Experts of a small language model: width 128.
Below are experts of layer 5 (counted from 0) of a mixture-of-experts language model. Rows are named router (the router's row for the expert), gate (a neuron's input weights, with its number), up (a neuron's input weights, with its number) and show model dimensions 0-63. Each number is 500 + 50 x the weight over its row's rms, rounded and kept within 0 to 999. Numbers have three digits each.
Before each expert's rows: a language model's description of what the expert responds to. This comes from a sample of Wikipedia text that the model never trained on.

# expert 29
What it handles: Opening pieces of Latin-derived verbs and nouns, often prefixes, such as re, comp, dec, exp, app in appointment, dis-ap-peared.
router:549568566424449520513538402495404472466463601546576536389506456517556474493445496511505549554535435504464529459479553538495420449479498561499451419511548454438497427483529480460605574489532489
gate0:437541446444530473514509496549555488453605507612483421484524525473472447504440605487557456482500501467491570404551514503500596469477574513430553429558531405479395496537487475518509513346461496
up0:539584466491535442536488569632563570519479561533519474532454513566550544557539466421515535443460540511476529520568586510511514532467479594573516541570577432458510463490448500561456579558519518
gate1:544444532463455440549519535438490508410572397516547496487518496538514431492611525441543514531437530522526549564489510619487515583477468582498514452481561482396489560514538480478424413491601480
up1:473565502517552484499428527537514622535470485539499561532481530556548575509479516534515395444477434479434506515528508455522578474503499428486586525387443503506446411521516529442560512362426424
gate2:559511521549469399538419568490469447463536507446542488435421538436442532542486494574528443380516414526438466547564465505504550444407553495505476440364512494458511518464430489408515483389497547
up2:506479545519532452450426424443472511406470493639480472534505487481463462408595547494511481450522486471487448475510555494464510496523438529433644580560456485531472490542500435497545476563518505
gate3:520478574487529632542536446545494486456470542492618506506496430581482488447439580434557474517507421530416523436407505501581562474501520473485452568491444454513492383609441553481493509561439558
up3:443464436611579482399555564456510496608480465536543545522503530459455555542469521598456418529531468516553557463471531447425529515471441573478478552479476424579592487423417472557432502428470549
gate4:516435500459499463484481565444451450451547414555508429470416500474500541370427541555374550556528508519438521413494515494585563345450574491485643483545508508445564438530596542459480522437482534
up4:423489436549466454540485468475484543497522538430423442524427557481423503460504444471386510501432550476551444496444517537593537538454492545495488491484522472541427502429525498500493372485472481
gate5:516407442506490578515482477512402504473465466477554491538550563511481449517452434590593493499496390557442540546503525522454499472566473508504513420472474476521430464451453459520560452542482510
up5:505578411471451464518485471422487554639549468457615497437473492509495522602483520418599524534534510526534504485562501579462557539554581577493500440658529498424515467527527457489563464467480379
gate6:477491514619460469466487460465506513535437527442449527520531539564544456531580452540430466537506506551435451518410568445526509512428474554449464423474509548419567505443580537527544586518548453
up6:463547500404457574561499530418461522406509519487502524490544510440542454487439525476506561561532449587517492580471474561514458536512489525494555530479597492563498596596499478470496556526462541

# expert 15
What it handles: Word-initial short pieces, especially v, p, pl, ch, sp, mostly the v of German names with von, also d'igital', v'ote'.
router:525501541449395502484498475488454452476423571559517457523393460447499461520491477449492378512517481492448499498512606568473476471480369545577499467533542439495443561513499457493558509519460472
gate1:503429525528425508527506505533502510431622550471456469612547551491505389504499562490534453536528534525462502512466522523436461484500448537453446492539517511450536475436543443411500545553476492
up1:605414597490492502486480556504510559481464522436562464550446481494582500465566519534613541479413483484546500521537588505467545519570446490486485484560443660499450512503530524548531483440429387
gate2:486498427515425526445593485517498438523469505410440531511452509393551497420430439577466540492457557436449414524466559589425432520524546452504450564424542485516433528439517485522503552491540481
up2:527479451470515490514511484480474449497467458519510507449488529505479434478425509502565545501521491454557496428516399518449514483416407375284529483438579563531544507421526512540552422440382458
gate3:524492523450423459554507464511478436549490525516512423563520386503426511513487540475516536553426511592521612578536596536442459598492482484363577515370391485545409554432478529486506497466503530
up3:639540544513439536518476509457459492513495460520498604535537577456449518461557514545491522512515498520426466412515466398543512470524552528486507498515468503533526410499434528457513492556429436
gate4:474488549427477464508408443514521593437511611498478549451528527537471496576537541456537532482506501524521520417558472481506421483460566540464589531487468402478471554467532469512545551497574391
up4:483521488558524532552529534569479555474421498392534620558443510452379406478529556546606472531494466497526506426412457492531467509517618536556538501491434524404494480454532542492486554628417429
gate5:531513456572507519450565429532494351451433531532549411476468404511511464524464472573480471436488497489536443437573579584505495509543485484545479466531441514531432514526480503501459485531500449
up5:453513544524485362480555483553509507483566455534410571489539467586504527448410500503561522538559542548462565497463484447530450497480503555513379574475401532454532543413448433442515502521557469
gate6:514478477482505496459480454477407425447503505448640488504551535430495462433503491529515385486471463518535527495442526530530422425626581461506495513487440397388424534447442444459507498521501391
up6:454447512496543472490454524500487520507511515470446496416448465461478510469587519455490495482585557423476466583433425438498500476569550521437557444525521501426374541545482492451546477448487431
gate7:595495525530468494425472533474474464550518545555454520502485610466507467559507504475485539495489509536524558535537538433443542472524480480510501477518535450604506507468451527424507535575618490
up7:536526507571524483533546487507466545449536468449428551524506436408412532479473483603497502471531534446479505511518458423523427539547552541546529529580546580505576437563512522545601530502526463

# expert 58
What it handles: First letter or piece of proper names, especially sports team and place names like Bengals, Brewers, plus geographic words Island, Street, Creek.
router:537413497455406534433512499488447481497517598644509513467366430534536486501379450454486530584543494546436513610517534607484464523480456573501482456496495438485461514495428456450637547461507517
gate0:503411502503484516430511442546485558503582495632586516499451496455531459429451413488541539586549512494491449562467507506562607617490488551512457603473549464475460529490520558509464539488479447
up0:374482440572526342488480434526527557541590477584500474532523520448506474510521464438510514413500499483474409446488545413567455405593510482479435519559494431432534438473444541566583542432497512
gate1:478463542396490578543534456509401448398500510524580489480487493538414555487505541451468557531507522507524501490490530550414521444509476521460414528524538539494545468433470526462470543467491497
up1:520488494484420498527568528485503516570498556521517472554576471444567562513495441497543493532458451502532409445485522562536517485513582504389494552509507514481495538555516473557477496448487555
gate2:595469469434512466423533522586500503477475571507546543450485538546496492413481392490517563514383490558445536530535473467535482498447454381440487381518558530443440495463462454435509574493458528
up2:530563491469489509450424576513492479563547477504502400557482466405524493565395462478479594511446531383465512542571607481600526480460466497501435570520512508428571479496465495562471432526474441
gate3:389422584424489521461510520490459529501521431536546522472445514494452518463475442470459471489335499491522514486508548508446396494548481501489557470528383457553552562448445485512482548431513529
up3:472428450483505520524457443477568598430523403549587548516445508455535477497582562429566504617611498567610459510467479488520506528434547471556514435435552425463551507516474454450512504460599530
gate4:607444526461544436594458487521438407530477581501560510494396467586480567492461436539475439543571516543447595468479523582425573510497567561521461568399467445506489462508510566494515540458514450
up4:462431488544506521529541499488539527491459500575510515470502398451450542510530412558542493552523537566431594554408486425471509463534483445627427451537530517460581584530481451514565499468481626
gate5:469504458435455552536531632410516454523521502475544549515529538468422455470447552477503453498612476481577483432487493548496443510530511485562462526454357457430514484416574527380494547518403514
up5:508572523451495584464405400554447523490471489424540453491614548505500519521539436547472480437562497484502440490558435434514554527522565542506446602646565408530496508455452575546520439499566520
gate6:527459602485542613548476494520550527493489556570471509394510502522466490480409544498475508567476473519505518527537596506490508441572464419400551518488480435439464542471529477556605472412474553
up6:509491473560538487479526543506563511428551565459487520392527522586436555558542501466549508440527465482549548526585530438461410505532408541423523476477454480478482529465507541390495464486571522